config = dict(
    num_hidden_layers=13,
    moe_layers=[1, 2, 3, 4, 5, 6, 7, 8, 9, 10, 11, 12],
    init_std_router=0.00724,
    norm_place='pre',
    norm_eps=1e-05,
    init_std_qkv=0.0407,
    weight_decay=0.083,
    schedule='wsd',
    max_steps=11590,
)
Below are experts of layer 3 (counted from 0) of a mixture-of-experts language model. Rows are named router (the router's row for the expert), up (a neuron's input weights, with its number), down (a neuron's output weights, with its number) and show model dimensions 128-255. Each number is 128 + 24 x the weight over its row's rms, rounded and kept within 0 to 255. Numbers have three digits each.
After each expert's rows: "comes before" lists some tokens at least twice as common just after its tokens as in all text; "comes after" lists some tokens at least twice as common just before its tokens as in all text. This comes from a sample of Wikipedia text that the model never trained on. Tokens count by the router's weight.

# expert 8
router:104130149155146164167156101153133126165123157167122133098121120122135145131144143126128139083094114124099138167116139134136117121105125121103116147153161105093137120130172126185118127129110098135152160096162111106118165147144135139142153101173111118127106110148114148095124167176120158107109124116153132127150102140149085111135180088105135158112154159135125103143144155143128078089091
up20:141091101143136149142152049132125119138145099112179121132108147161127128112137097160145119112157137094148136137141134095149144150106103148167124150109101124143141119094135118126146126078146123090125137136137107103078137124113139109140136129111153129149140166166164104186108129130102115160127136131095106109183111128098138113170119114116146199147120160131094120116128145158148139160151
down20:153143144141123131173158145186108169125138180091132106099104151093108177108109162109100108115154104129129120125127097148120102121160145124120117133090147146159105159103149108151162133151124127127195109124132117120070098159117108127099108086137100169140148144130153142123133099138128118161156132108128147171152090131089158087100174183135139079136104120152104076168127130129117142106147
up21:111117114137094154097133096107123132154138133133160141121156071125135148095107116118157164107147125118154121080139094133123084140101171138080134119118110090106108158164114126081110142130148138119117130128129139150099124091129103129105117121109107158150134113155126145106127133154164084114126106135126161145121156124105119153181137124153120136133140133101157130148139110124129133112175
down21:149186153090097106132122119181138180108172165072137109107095095115159133124130119128135120144124104136130117153139106069151130148118117159138145128075164118139164098094125163131154142085175132137161114136119092127133107117074148146136175161117144071165117118132076114162163140113145164126117136098104151126116147094132163121149079173138114125132118094122137099150104121136110161124135
up22:110124135084128129140142082107136115134138091153165110140126148082139110147116187117130152133148095141166112116124122118181156139082072161130116099110141150122075144117116146126135158131156195144151129129133136107103147166114162147143145098109114077133176139155120162187138145156125115142132112128161163126143108121112100147123118127154110103131075123119145165166111136139104103130104
down22:109182163102125099129153138114178145084120125153168124130084103135114136123158131187130134105148111110104135118169168109107144116091130155125171115127116143124123090126115076164150151111134130133106100180129144123152115162111149142134086142133106147118154138133095180163163122138119098127138140135145134116112129169106130102127122173131112091112073132121158182129102161134132086140138
up23:103104103103119132160094111150149142095127134145074127129113142097140120127109124126108121129117109124138113130123121138094099114129135096124135183180173134127142092164094143093138125111149111143130163117172136102151106109149152108134125136133121089125098151130114147108130146174103139156083109148146145132138084176123146166142120118055105084170138143152136164137149115148114098147132
down23:099118128137109127140151133114137083145068138150095122174074105155116131166148102118110138139110122115122124123100143118120142113127116068118116134106116127134127100165119165125121126146106128130155112158159152113163113118144095102116094083125148171095142095126130115102108147110138131132102119108140162102141130119150123086134142063087152111153157134145152115112119117142135117131111
up24:141162101096131166169154149153113145197136166136111152109114141111134088119130082127187126105134102144129103121167109160146128147100144119105172139115125084129153122109131110129098104101082109102159131089158138153139130075091131134077159068138112113159131137145138150128110150158109135134094124124117140102157079125149117129209102126119117122127169134163123135146116111158109107079119
down24:112118156117118133148068134117118125116104081097074106148130137132144153131170160137122117114104103177097130120109112157122172129135108185138129162078158113137164136107104125100156068075113104155104072124141106139129111097155093174110131148118112144156107120170102174099154100173114128152112098101145091105102153102150119146177120118112151137112116127145143149145125128099147143094125
up25:113130129123151119162119086145142135157160139180133113127131125165123122125165130108120129109132147118103140148179103183110158155107145115105088139154125136099121104054162117140130147153088090106119172112120153122105145143160131120065155140127123113112085145158099153167113164134122146142129143159090163125153115094089129113108127108166138142137156162133125139122107126126159147093139
down25:117159113101116170155149108121162163130145140122122100134129110102165144105175097129102167176157149121129144108136124116171132153114119079134165145098157138127148125117148120095110106132105142135142160097099141139155139149097178206118104106143112110118091127135084101144095124096133122141122116127107121154096132132115116148142108078138137103132122109138101147107116130125097203142128
up26:153141176143095148142119081143143109150143178139153143134143121166133126151109138108116149135145088139104109128138156127137113086118079092117116146159106125134146102147105121149135137151106130149155143150110145109183167073134158123143147128160143076108151117090101140122082153142103127084090146155111146118122137179109102099159110131138152134136186118121091151125138122145147153136123
down26:155101109148121154154108107137114173175102127142145135103125141107080152108130143131117136093138106116174160136185146122142142141104138099103127123067124106129126132104109116077142142101142159140145106148158096145131166131169176111197154136104098118094084137116123128072127112174103151122118165102098129148137122133121107120139122069142147151124153137165157123124117131098111123133124
up27:082162141104107174146123137149142097165136113125118124118116120161097104159131148154119143072168136115111121141123114136114133154117129098123091128120126124105142090139101127119130128096124144126124101122133124102154086113154152097113133166146109093184114146134112123125130155156144128092137163102110159138122131173131088119088113107131111190164161175136103151123137107191103066145111
down27:106107151101150070143148115110107093124090164122158108157128112115147154127086120148089088108095122137100138102142138128120147078106125168127097109103103160119064191127119129114127118108127115097136118156106133124120132081145163070106161147140138103126098148117137121111141075112143122126155126149120166142130130092118135147151154124136129161119139092140158125106153118103116097143131
up28:140115103090141112145129120097123126134150161157155132139128139122135069117112151132123114131121155152117124115105120135094132130138156155108086137125109114122109151130128126129137128160139139121139150148172144133139136082175174098122116093194164115083127119113131185108127154141122176132061102082160115118139119078077106073182140102114150154159166130106144142132120124094103105079116
down28:128142105079142106180134113078136102075110116111179178141157087124087113113113118122175153133137126106131136131121106148117171085109155142107149124154074141121121075120117140139152119144114131116153100130174127113132128121110122093148150085092105133084113178145118124138135147129137136069138163119147098111135123102126119169117137149113136115119138138132143113132144127140115107135113
up29:135120134115097125140138129123133102110109108140120173137122165167142128136139091122130129129092147149115148154116091143119116131073158133167157122152149120125109130154099133102125141135152143127115100136111113101083130119117111123165121153195141124165119134094085125076132111131121132090104109124138117115150167100108124114116122127116128145107116109111172131139143144112107128120141
down29:159119153095129073137108152155097127109119150154115132126143114118100116108116152109158124133138132142146062142126141170147125145135124118155131158126128160125128143148132122094155133126115146141123164139145130113090173114103143135168122117104127145128141090124129160171166115154115100135129170126075149108142102098111117105116129186130141113170178104127138127136135149090107121131106
comes before: " the", " |", " a", " his", " their", " her"
comes after: " |", " won", " one", " for", " with", ";"

# expert 9
router:107121110111124184147152138130110138134129154153133134098127117125118142129139105121148148148087080080133151151159171150138133109130108174093130135133163154092097130133125103160120109116137112125118139096145086102130132092115116105130136105147100116105111089139166150123127143153116165151093124115145133109140122157150133142156137074125112139120133171141110174132140116153133066128102
up20:125122128128141107124137104117069140144128122156106114108124089091097140178107162119097113086110121133153151139117166116102115147118119148150175141117137163152139171134115162118131115113095136119117156100123103141114144103148133084106109115172153163107126122171140132151098088134128093143102138126180135127124118103120099140132108117088152135122094116162138150160167139132136118095097
down20:091165130127174114111123117097161149135119098127077096146109117135074112130129161157125097145121128104101179092155137098119137142085157138120158126120154100155107139171117147115164119139143154086138150142157091144137103101130121128117114113126124153147128139127134112149156130126119082176127136134138174127115119096127103150105160142124122117087140088092109141102130107116130133156099
up21:133123109129129083138131132165134094141123134155106118090151144161144142125112129114168139120117101131094148110119166153139135124137063146139113097129134101115138146135109143094092130176132147146147124119140109114083130095092103144155131078121141109145139095185143150106123132137122073126070138107136076102131118129160101165139156142115171179119109143122098136136159143137130111121108
down21:134134156127112120113147084121083139126175136123128110092153114139118120116121115131080127099140098170121129126117136115153145146098142137137138129132131122141136138147176106126108136099113159121123102156124106199155161109134152095160146109114147145115157164103114071135110126178133123123149094155122122170101112074110152089118143201148117157169120105094098126086175167143120122133108
up22:103113112117108097156104162154108132139161147160119135096101143077128114166168121145150126100106090105167166107146121117142121159150099143105136103127103158140124135118117089124117112112142130108109082123108086107104149123128120085149141134090143121198148117111106190157137136161158150137145134136154137122103151081168154140166130125135138139087106145149148157119113167107117137147151
down22:140112111124126159125148126126138130128124124123073109089099172103111128147121149149119182099158087109097125134157095128110154166128146156095148119092131129100131152151116124132128101181161113122124097148130119093153132164129068154126119141088119111151134128126121132119135171165118095153154135122088142110090123130148106099119153101110134155138167135122095108155127090158140141130129
up23:158142135129104142137117126139163168136128130172095147135114124116118096098171176117127065124149106154165134112133108080113183127123163128082123140146129150110129081129131098173104095111105163122125111114113087136108101146112131132116102135130135150165158114125092124148093167141155152103143135130151147153121073137087130134111143115114161146141129085145151119117130108125136153132071
down23:106074167142113150154100111165085120133101135120103117143102109173092106137144134136135106146128141149126082095142093085138159145145149115176114124116175098103096117102101108095172158123102136152106108146129132152131096103164132106092099142135146112146104152166143147133081164092137128155145145132124144130169123088142115108156167133155114166101117179067180109110090120133111151118107
up24:145080151133166144101123081135156173144151140149122133092128135138138117075120120111108119124140151135194096173091121145115084127121113136095147136119152142107169134104117135100127152117144090153109160136101166146141155136120121129108102158145139106188140140141130114104135113125152168115091128154136106121097111129132121158107116122142121130139149104150108162107114079161119098128122
down24:131096161097055138147142121124141157102120099129154132128140149137124134168091146133126123114095151094140092142155104088140174112170111128167127146136106083143157130128127116116115165112153128107109161127148136126119128141144153129147075121105160130145136173174129088157126144132130106105114116190101111133083152159101118145104094152135104108146139140133148117120120155125098122122097
up25:087109122084137142101078125142087139126138129139134162160127120099155120082109165142129126154171117104110131113125175127175122123182096108100125141132129175157155093150114135157111108109145164133106157131158135153121127134156119112138099111148127149119144138125110142136144139140080161132132118115118157147104093135108128126101105138165153119106097147116120151109159136110139153118115
down25:168152139183149164161162130136114154109124135137134110105102119164105128176140085100152139116110153120127098152135145116117127115126106118139155131107130138121108140159135141111107131102099149105104107093149166135117146135134152084133153175147147121138093096132150098166110123104144136102103128144106122123127151139170136134153138205125111139173187094126137152130110127144133143127151
up26:101072100080114182106106145120114109140117136123141134120147104100139134131145101115150114126116158133102143110102088133132134132158150144082105101110097095136128146117113110096123115103094119135110120124130093110136146130161116122136173128159181132089187156135126127133103080146097136135166140118138136137148147122132104172148118108139156134133127108140080146150185091123145140116133
down26:126128133103107148137135132114107151078108163166181127132108153137126089116128137126140117108156092147105138107135170130144143097125120127110134128112134143169101075114150135154148140121113163140080097100158127118129136118097110152091132174085160129123124136096170144105135106137131105150121129142104106128131123147134126116122102124119144088142180153161122092087095142089130120103107
up27:131154164098120141138104148122177128154158110195135147139140145120160143156102115151101101100141096088157121137140134133156125127133134112091135125128124126165116084118138126176116164134100156145120141109148135146053168152105166126121093088128129129140085126131097163122115109120123133084098149163158134108166148087145110124102168115101129166122127148149119155111149148165086097145077
down27:112109090120116161155141149110179140110111107173115126102100102126137161115176101150139146098116143167103091123125116078134126148118146179134135102106126106085111132137116125115126122130148109116131150135152147139170116134135145117092158145140127128135126129121104138110136157116110134061110073120138113126138105098125135112137130088113160081108138126150083159147122121105118139166093
up28:128173131098094106140124125154085146140157103137136153072172131127193118160110149111118135151102100120122138123121156175101163142130124135121176124151144102131131139150117166044098102144145085126130112136125130104129121122123119136091126078144097097138141079137133121093123115145147141177156119102154096117112113128112153141159140102080145123098133143099146125129140161111119110132075
down28:151148154102163070167128139140101085115137103127085139180141124126143127152125165139085115123114134130158101115146127118135101135132164149106146124145101168106136152133106129112123141088102097092134139138155129115107159148139118087125148075126138125084113121097126136140116126145099104127124076142134128119107122119110130108124147060111113166108162126141172128129134118121109146156175
up29:119114124127110150111143135140132131118136130151125143122151104116108101134110139112128172128148105069140154155149141120135101147114129126073134166148157175107141144109102105098106126129127081130122137127129096109143119119170129076117141120137142100120135129131099120125131156166110130181151148111154144079165125125109129148132174108141105106085174106107122127132121143141158123134096
down29:123112131099157090156141093117142126127140142150076150157088141154127099151128138108197099097141181191146145108101123139141093117150120108148134076114114100165119131125119140142136111113082141103155135128129102159129148127153125146156141132105177151096148139131141129115123135156139169135117194126132109152130153081132085107145096141098127126142101176135128170122124105090092126128181
comes before: " of", " in", " to", ".", " for", " and"
comes after: " a", " the", " was", " an", " his", " A"

# expert 6
router:137166112109131102160114117134091108180126115151123131089166120114131171116152144095126110126135132104103153170115161137174112142129154146118122101149164148082144142152125128124138135090105118129157129107145100083144123112103171079114119120158122162123125094143112142105140139150143139143129105137127130104160114111122136116148153076131143130131139167152110129153183122118127086124116
up20:120108168168095130113094143102094112134137155155166116132145075085128135155114155143111106129120165170163176094144165188156173114148135124135139113139110113120121150128139097111123151101116083112131141162114154152124100150195146090128113157133137161128126160152149129142171132137107144096126122163147089111144144119094139134155155117157117119155140128129162154108155127079111132153103
down20:132139103155157081108165116099128137166130103064116162123144109133125116176171146137184085123118156116150128126109141166155133098105115135135145127143145146117129150157120118098108130137123123115108153125128069138130083069158166118103120121078127101141113121167104160159135120170143114122129166147122102119133092142121107097092128131108161113093136154140159119129104127119100110133157
up21:094110155156118149120128156183111145139129142164131156079098130097107120095096114118125123135154128105141128136096149095152126108139142126077169121125141144124170169101130134153150098136137147119084131171136145140107142138123128172118131138172143146148167076119107160149106168148128154133144148137137151148126102152139114151144162127124139158136128077148094133129176159185125155109123
down21:147100135113109113154102132107130146098125115086138107128088119095134157099152159115156129113129113097116103165143153098148125150104143093126143108137122170177156137128141123140145139106140120103109061134152136132150108148134105103134142114125104152180128151129164129137127132129173135167146143154101149103184111156111120111118115187120123084136112118153060090095108175119068157140132
up22:127106107107114109137115113141147095133138120150145116142106147147110133111151098089163142106132141117126099145114131099137130135122168119114167115134114172111121148112148120182151094133138125128106168126135156160065140130106110164191113107134112072137150142133108115117116048124136143122091148164204116089158125104158125110138124111123170113125107053107118140074129138148111169091113
down22:117154127108098157140080106134157170136141112145151113130124152131116122099105119098181137152102132140126091153137156150152173059151140128108145132125124147174131134144147157152137105108137160096094176107109113143111128106169088100149132111140113078146119117136177129111110103087141131156113134148106140131163092129128141121149158192095137119089085153121097129124102144131125142137140
up23:114159165139125144144106142124150095131110149154109149145147164132140101136122115112157133123159137148122110112144166197056146108141126124113141121119182144079121146143144121110092152133126114173152139126096124120101138134106104139143100138149116131110130131123160122145138134141138138150139119128096101105138106156132134135134134090140106137165117150129143139156136149109128106122098
down23:105140110097142052149072147145131157139122120140057145165116117148153113099123142082112134118165105098129134089146126137131086095138123118135110131079115150125144121174138141111087113113120152129128128159154151081110166138089150103094092094093142115125157106139119114147142118092124099104120092149169126096135133124119119159069127146100140123144145127156116107179119154105176072129133
up24:151149121100114147148135122139146100137110148144115124123085125072149141120106161115172148152185126111120120156173145181140146108093162107102132104113119120121170096134121146140141088090138156125123105126141102094132120107102161105103112162090146115182130129111182145111106139129155123155133080115101116090148110112142135117145121130149094107164149156126105118170139168133093115127125
down24:107102132129122109148127085116112135142140199112098144154124133136119127139129134134138087101125169145111106117111125109151120115131131099148110159142134131156196088146156154098080156140140176111128094125089095155102155143107104110133108085102122126111124135137102165102168100137126127122127125115159118159104108131157104101102099238145149150105134120123084112170146084130118102133139
up25:127096112180131145099129152133095129128121093098116160134108144143103090128100140112133117153161096103125118135091152125137132151094108135137161118148126163119119126108115155124183148098140141104083162120175150145148143115103137085160116141131169140168105116153149138132138103143122165132088094196154121098115098118097122167153149118132133115146087109185133130105103153187127150134109
down25:089127128141154127114103165103120143117117096139154088132084119144116100116147124140138162130161153126141163088147135135143153095123108096141149119146157109152132150083144109137128127085114124112155112148121139112126112081122124142137114107142130142121160117102129095139151169158137101098158119121117140161115154141110153122147174183108129176132131121109111174145105132140117145172124
up26:095131112154115137070115126140119116117110124119137161130179117120118131171120158093151159111125097144125156161078136090140107156092134114115118095156144135088110111131125129174155180134079128143099108142120087118130107087136113113140146171112130144133079137169111105125086112187121143167163102126148144163143146103111100118129137112089133098094118132131108154128128153105145132135098
down26:087109115121154152138081151144126101159089151135126101108147193110140141130144115158111141095116125101106133106094086129164127098158086170124110159148147127131127125148124125111187111133092112136155126123138114153163134149107115132156045095153192133133152122093137121139183134117125105140130146140136107141148098091084142135144093125124148085113098138146131063109148146126073134131156
up27:163119126158100146152077153125077151138148113128109140086197063105133130150127179141139117126136095165094164122177123089149111112146168135121091103145112145103083103138127132136149118063139139136142087164148128145115128098154134125118156105134109137105141105117150145138149129136118154112145133113163135092146128137089114156115140130163184124092137142141126100109166157152170164124132
down27:115103133150157098156136117136140142146150157160106131089131153152121111143073106122162107113108113090134092121103096132162100104107127148139105156112088160123142145125107122195128155197130151136159145135138150149119124177123178097144137132103165152088123132149092109126109153104155103166139129121100155137150102135123067159108084147108088123125116134133078118134166128150124126139110
up28:138160068110068119116109114155115090113174157116136128149154121114141111141097112141110113128157144098134136131116083140109132157136088085168153100153160129124142108135130094119161135096072142156075124148111092090116118094130126157125101091083094143119131175167148113135115110181144159140134078145130162127133144128174095149112107124126086098147169150134125138136139103142144132130115
down28:214127127144115132103156107131154145183163128129111114065081156188099156129161110079124089128143117113100116138161089085082098176122146115119137131139126141131115169153133101127128130158110130150177131115136189141126100122146103136128113104139158107122140164099098123128115126107104135124110124109158128148134178122109106157164152153142173154159187133098155127135104105128144122129116
up29:148101103132104096108135108146120070133154149098078120112122139138133095130172112138123113097144116125100163150159116128093116134136130167120095138169140103114114096109117135138143152120087143138188104102146089100120144102153116148161136143145101123134151117151129116131133097136111115098132130113122138125102128127118088171152164107133115139171105155125150107149139109171069143142135
down29:114125126128116132070094118153173129144116114105083118106136108137083117141104160135108135155136145087135138162135140108091109119107138112115084135159129128172109128152087125093126111114103165155121130141108104143144143147160124149153131149108130106138119125151105168118126106130119123138109137128124168150093103128151117121148160116142125115084120168144095142099123102150154092142127
comes before: " |", "5", "1", "6", "8", "4"
comes after: " |", "|", " January", ":", " on", " June"

# expert 2
router:153131131114105185155144119145128097143156136149130137088132090129111172127166164093126115114092085103146151119132135116147102134105086127114124126129162123101164118125138135146120123113116138173168155079140152103132170113148140106139109107166137107111159121143103157123141126169091119125108131119135117126155121110121141180165144104167127128140104133160110164140138087104144093105132
up20:162140135161100106119156098159124122146137086137132136142161086084161156093124143110092158122097093117136132134147154071169129109190130113049141122152142143100147116149194099147092124123083143112133104106141136120106163151128154139098112152155134109123164156125146160162154141163137141121147151148133182072144101108109126170106125119137151145123135164154142112138178139117135110133138
down20:109139092094140102102102162102102125120084116133100108172140121122124117124158136130150087131105148160116095133130185108105135097136132120104089108134103145128176113119119101127115138117176134185124124115137124137131141127144070071145125129139094161109138137138164162106124141128135080129138130089143090135129095142115151098118092190108140135157134138108119151136136098087084132109144
up21:169077141131078138115114074114120140145129134125189119167124088122124173148136138073129116156064129110117136126106142172131107104144077142105145106112098114095087146155175127136126152126140119124130190112124161171169119122124185139117130098141118116097148148113123127128101124138176108125150151166118130110112120127184119108098108131129142076127101136132100136105175119128136162132134
down21:129167076095133091097137126125138152153126118137155143129168153119154102147133111118147113125109134118101099121135117106141137122110111131155076124071161113150153099157124101094121133127110076133094150139111153173107105098125197126118118139128104141147093123135102129111127155119134137133089086101109089070130144148137166115123153144117167145108108129113153121120156157159122167182113
up22:135134110134116122149146125134135133118131140117121138145139114090105145112140093114130117122071122117111137166096080116133154109127127132140146131176150105124093116113169130149124109129106132135147133082117111118119164148153144143102128159107116117122132161191135097115100134140147122137098155132137143129179098145103127163144135099107142121161167109147093117137111141134149084135078
down22:124149148136103117113126096173116135098136104091154126121115130129082111080140108175076105121101152090148175116119126144125131143185141115140166117099142108110074115102106154079152144126120107128121155136109108131123191145144136156121147168141143168167115106128145120128145120134161112086130104154118128142194120096171126100130142216140166105124129120129150087153093137135116118143092
up23:127104161124146126100115099138086114132114104118115136129133139140150123138133127152088122080125112105155174121130153142185152081097090165122141114159113136132139162096121114149143095124104090139127161114121139115138112150085120112133184183161119166101130115148146096121154152149099133141107135122126111127148172135139155131167113132175138137163152121131135144120132127186100132136122
down23:123129114140116111145148146124151134158131127136084146082096119123127167088094151153131131085124195142122110111124128130150120184128139118099079113129115154180124111113177126128142121126116159148121163124151103120079126123116152115087090085137189127149145131116143120162115130147101142118122159097154132166183134082086105109115142141120092101161167120151078112178120122136104109146175
up24:073144141113159146125120101090144138172158140152114172131119167171120138125145102116132128146126099119139125120100128129122124133112139134117103145116159143121134149128115079116128134142106066137122160104123141125102132171139136179144122159142100102134130127157123142096058136147139130117086172129133158140109134141148108124156107120126144157159129105130149124108140132124117118121132
down24:140122140150080112165146131120126141147134110114151121149134120122113147077152119124100140109100126093117148146118092119116121121124139095102121146141100111154185121117176182129147160146132119151144098156137165129128117128124134110129151138160140100130162100102077139119157106099136125122137115141087143147148159101078137100121074211148103101116114159116185063125137132153101115144125
up25:141160152094102106154121126129099122132158116169096112156156126137125124095136107109125108122150149096103103136138139163098141147132113127109092076149142163105089139131119116123152126083107114144063122094115047121124115145093132102129094089146128128129119104147102137138142148196109119189105153118109076146151138144128164132163131100134158140135138163104125167166188173105160114140141
down25:181105143100147132148130145116143139102115129097151112108122158100080129099124136154137112158132096122126178064129163110095121141117108091108130102105156125067112133126126152137141107140150107155117088090107125121165126149102089129126138111123135134145107115130129089084197128152127168095148101106118110118144138169173113133136128153115142136063119140167107165118121106113119133181139
up26:097089102142100158088139142148126098164166114159105118172101114102110131167099134157123178087154117100178144161127127128140158097102129095156108125175098147128134132157142072127129128129084160135141151137102155097093137137113128110108116095163135111116155101133125129173139107206122120135128127133146118182050165141122137127150122117161168120157135133140122153127125133127148139162130
down26:169160142112110165154113137165150148118148107107140122078143134133125114128076082143137110122090159091164127121112133096120138154122146070106123127156157141125144120094103123103084100141127141132172125192154160180116149125151130134171137125126134109128116104161131148129096112108116118100163122102154121078127115201114147128126111086139155130158136105149096168167135137118166121088103
up27:086105136149086154116123136128086132138111116130159127109155116144139122108098114097139120053110156086178171159157129097126132152145127169097116155122099155147132181139200098171118122083105152134143169093130151125135102124127108077134150166177159154135097098130105168139093097148149140123127146121130163152105140125147127111162111116123097155159128109111159147143166104142142119109148
down27:147170137112101142138129108171138143134148139109135101104131127127178168125164106124130147098116138095096119141157123120145101174112135115132136138141113134147122122056126162118146107103138143107170123126134161153165102089116103124138115144114095109138132106096141102139108134111120128125101102187112140132131097146113135117121096143166134113160127106138149073087095117108130129134138
up28:066166123084089144127101147164145100176155145129123130088096107147131099174108178115172116159129114153092142133119126149167105124093113154136113122101147134134118115162144132131153136094106133108114138133134122159131151075106146130142150126141152144098122090093115125048106171107147110170056091134147055123120106143130135168139156099129078167086112119138116147153115084130112084069146
down28:105120135142144142102136161107133138157148102123134141126148160143137101113124134085147116075123114126142126120105087150117103111125110115085122164143115148122114128142107142136097064155135113120119092125141130106111139130165141163135152119141169129111140171148127166132140175160119107114147112128146154101109120136104100111132134139121166108176149173097144161129123147122165132144147
up29:118156156105144153159106134105107168128131114127147134133173083150135155136123106146130078143099114114137146126138158112144157113100103138140126141108098120111107128124140137124120118133121127129138089093117091103155139139148129070130138128177154113102103122154150108158147069157103109106168144099129174138113134155125107145114176122127077134166133148115120090109134153126120106133087
down29:155097110111165162181097160101138122134116133126096127133149148112124150154144107146137141115116157077163130126090146126122144110122140127124120172119120140138115114121167172145114161117143128192082121105123155120144075154099126163141127095142111159125152145124108115128131144160110132101130122101134121138113073141111123128106137108171154100134117120137117094128158141153130151154095
comes before: "-", "\n", "|", "The", "In", "S"
comes after: " |", "\n", ".", " =", ")", "==="

# expert 12
router:118085096151118135149085125138124121123118156153127136143142167127143112150133126110123135090148108121151126130078132158164145127125107135109084133180125133096135166100162126144103083112088120153154173103158162106121131134118137097118130170165117130104156115164115134128175132149132171140092141101148090122148119160125125115192154100165147155145134111167109152123122125119070130127148
up20:119135168139128116132135133114155159169153139114132094134112155107134113137156136058135145113127118151097147124101121174101151122095121101131200167134129135114070119083142129108107115111096139187175095092128131131153175105125139113180078130126075127112126143119084174142072159167136116161145103106117137190110132121121109124136123092122081104125125145121132158135142152114110131099099
down20:130115090104183134125123117155112138130102138120145137126141095114115091153147130165150081121100126120135121071208109119150113114156139114118105121117124134120128151123083121147093138111169094124085123156104126140071139166166108136128121113120134111160156100100158077090173154095147136111101133163125087138107115181133144145118129141163141130116162059135102125174083129155138144137147
up21:137172155139114101113169124166147079111081144150113084099113138165125172148128096142194110168126120127125111145124086123116111170117109154118121161121140144086110101065190114139121123104137132127145143079150116129154180097138164116107158127155145139082112131132143131050112124150107149127150089139136116114129184142160121117118106093123113124151132089107110194131133099135116106161103
down21:095144113179150145143149172123157099114140136144078144180093168133103093145171116100135128163123113104159108100127103114118119087159135141113102102116151123102120110129155119145102126117089107134140140150138152187100141163142116121127125079129119159145131134107098130148138128143117135104117169115147086123110123119107128188173149090169097119145166138154155127092085100108118113123175
up22:138098145157119118084119082160142142119137133090119123123140132121160115133144154103128119139134065130136169156087152183101128087125096135137130158114130165082110188150126124119168116137141143135148151155117136120149123140107108127094138120118138128097127150118087098129145146112109136109142140120186170120188113138138145138111138121099142157129142153186104153127122132117173112088125
down22:134115101117105156184156103189147145091109137107127127117129119123137118138095124167115129113124109144154151102122121136149125106135132145097138118107135131136172166145086138096126077125133087149154068128170117093130188152112127100167170129122134141126147110083117177128131105189084142129092105117121134096114161133156125115121137059113127113163133130158113139094110116126127107124107
up23:105115137109154093113109156150119104121124128145152124135123112125104122120158178156124110134109126118143126177115122142106192132101147111193098156145139140071157149187124121157141127152117126148116160117110137130127127120130129120085120096090126127151145133135096156140138148140077103097155104127174125112136125126107160159097129130156132125155131135173117107137152090151174164181113
down23:078139129137130134138133123157165132151113160143158096137152155165116108138109097114122179111151123126151133153120144153150119107127103120111152103083112105167139126065157156159128115131119179093118123160089099109124097129109099149098126148137185140124103097125194144169124098096116131142107139084129138136091125146122144115121090115106119129101145101141134155118141150130135152139120
up24:106130151085134110150082159170151124148139141130137160116125149113108089145112128165140142125105137104136113135127141162128143130124121112159142090101143098116129147102112137096108146123119085126122149148089115132169104104101110122104142112122117140099171147107162149145140167134113132150143120080131168123112123143158118183153133110114122143149110146138107148144097115100121144122111
down24:158099141145124116157104112118139119183100083097138114147132112126127135106077113137088114119121143096171120152125159103154105099089142177131160119094118116128142163097160154108140148100122143136117104126138156133100161083151127086158107135161099104144129132131075142133149109116133133102107154114196100095130110132112138152138116103135105130115161127091135140076105069114120109131122
up25:123118102144137116144138120119111143114126117168101101144118129168175134115142128110130145166107119161095131156103113133145138098147086123139121123133188088138086166127129131122098104129140121114122126092098152068135126103111142120167124136155127196128085112163070144162118120147128156112087141122120113118113133120130133126172113106188135135143162127133098087134100086116133114189119
down25:131131138166118134106138137111134123128106144143154144086149107123124129130117127186099128128136144151153156141206172118116108063137178089139115107152147140073132126137156102167081111127154126166130120141157153141086111133111107075123146161130141102139091148159118127097160125107098124119128126135101095124111124137133140144134151055100118134108101186171130115131084125154134110106111
up26:120102110113081125097123098154105063088125092100132109145155104153086099151142165105135126117146129150121145131116116179138118111105108135152126121169128132133131142192174139148144126109161154148117186112125144108121133155129059159081114117126116130064133134140097145106081119134139134078086120122153139137125095163174105124179104109171137163112135117169144157115162130120107130144158
down26:130108112167189189150123128147134115179129145124143126128105160087145116096115098116154128088139132128127102112124211101177134151119149150133144144084176124136114098128102120090145145157104106102141129143117190120094118125114119151138133140135143134101122100086100135112113111096107147153158126120130115158154119091132103096143149119164146149147122150157138158141144094124142139173095
up27:167095103111109157105102139118114101165170154160117111116139130122114091080155117129111175138153130119136142145065134135174160074156139100145092122176126135096146143111171148088134149097114129135164187117179143080145117119102132123105107103167104112176133153146167124140127127140151145131103124101090100124156129152114137124154127105141122147135107117139145134157135084099073119125120
down27:124109143142140095111160099099166132092107134157134108158134157147126146129164128088100125113142095116141122148123134107129144156131136171114188127129106134087163136127142138158153139167130183128083102117161123123175118162172127107135113125092114128121115161159070150149175143146125145122133133174136152140086123141109145154168122120138138129116102136135088113103132134127136130102158
up28:121135103149124081109131128115120147152129164138092148158152161127143139126147124161119137115127150143205144107116124159129152149086138121157137115140152161132119149146081108124152151135089130121116136128098130110122138118115151096136180136128136080107172157159106157109139127095128174151150142127139120126098133155085096109143111099139119155154120113144153126104140103119134131166117
down28:152140097146124138152090157117139096119099113145117104118132128123125112149106151106130178177087128151146136110124111162152164103155076158121130172119128103119130171117144146088121156132161116139109135104098146115140099099142121139125131161137117113158133115145119140144107105120179114143108149144113118099150092139127142104129117032084157088073123082151124160122121115153083177147144
up29:114137092101178123098135121127082100117169150130108118124124147110135143143102128098114125083126095131119138149076150166116104149083135155167122170134156109089122127126096108139116109119142071121126102139126084097139162118130123057140122149118107102138148092132127149108135120140127120205137107150156159156149122091141137126149144123200122161134104196138146119114152120111138098097117
down29:098106117103105118103146151122112145141144127120091119126109146119113101120146093153151102129225103148113101109098177135113152153128130120102094151161119112136176130092124089120113131134125123142148157131136094111125128119117150161114059138153122136119097139156138130168125129080076133167131092136081092088128134167099114122153088083129120116117117088150134154107148105118134128108132
comes before: "\n", " ", ":", "=", " by:", " 4"
comes after: "-", "\n", " ", ")", " •", "\""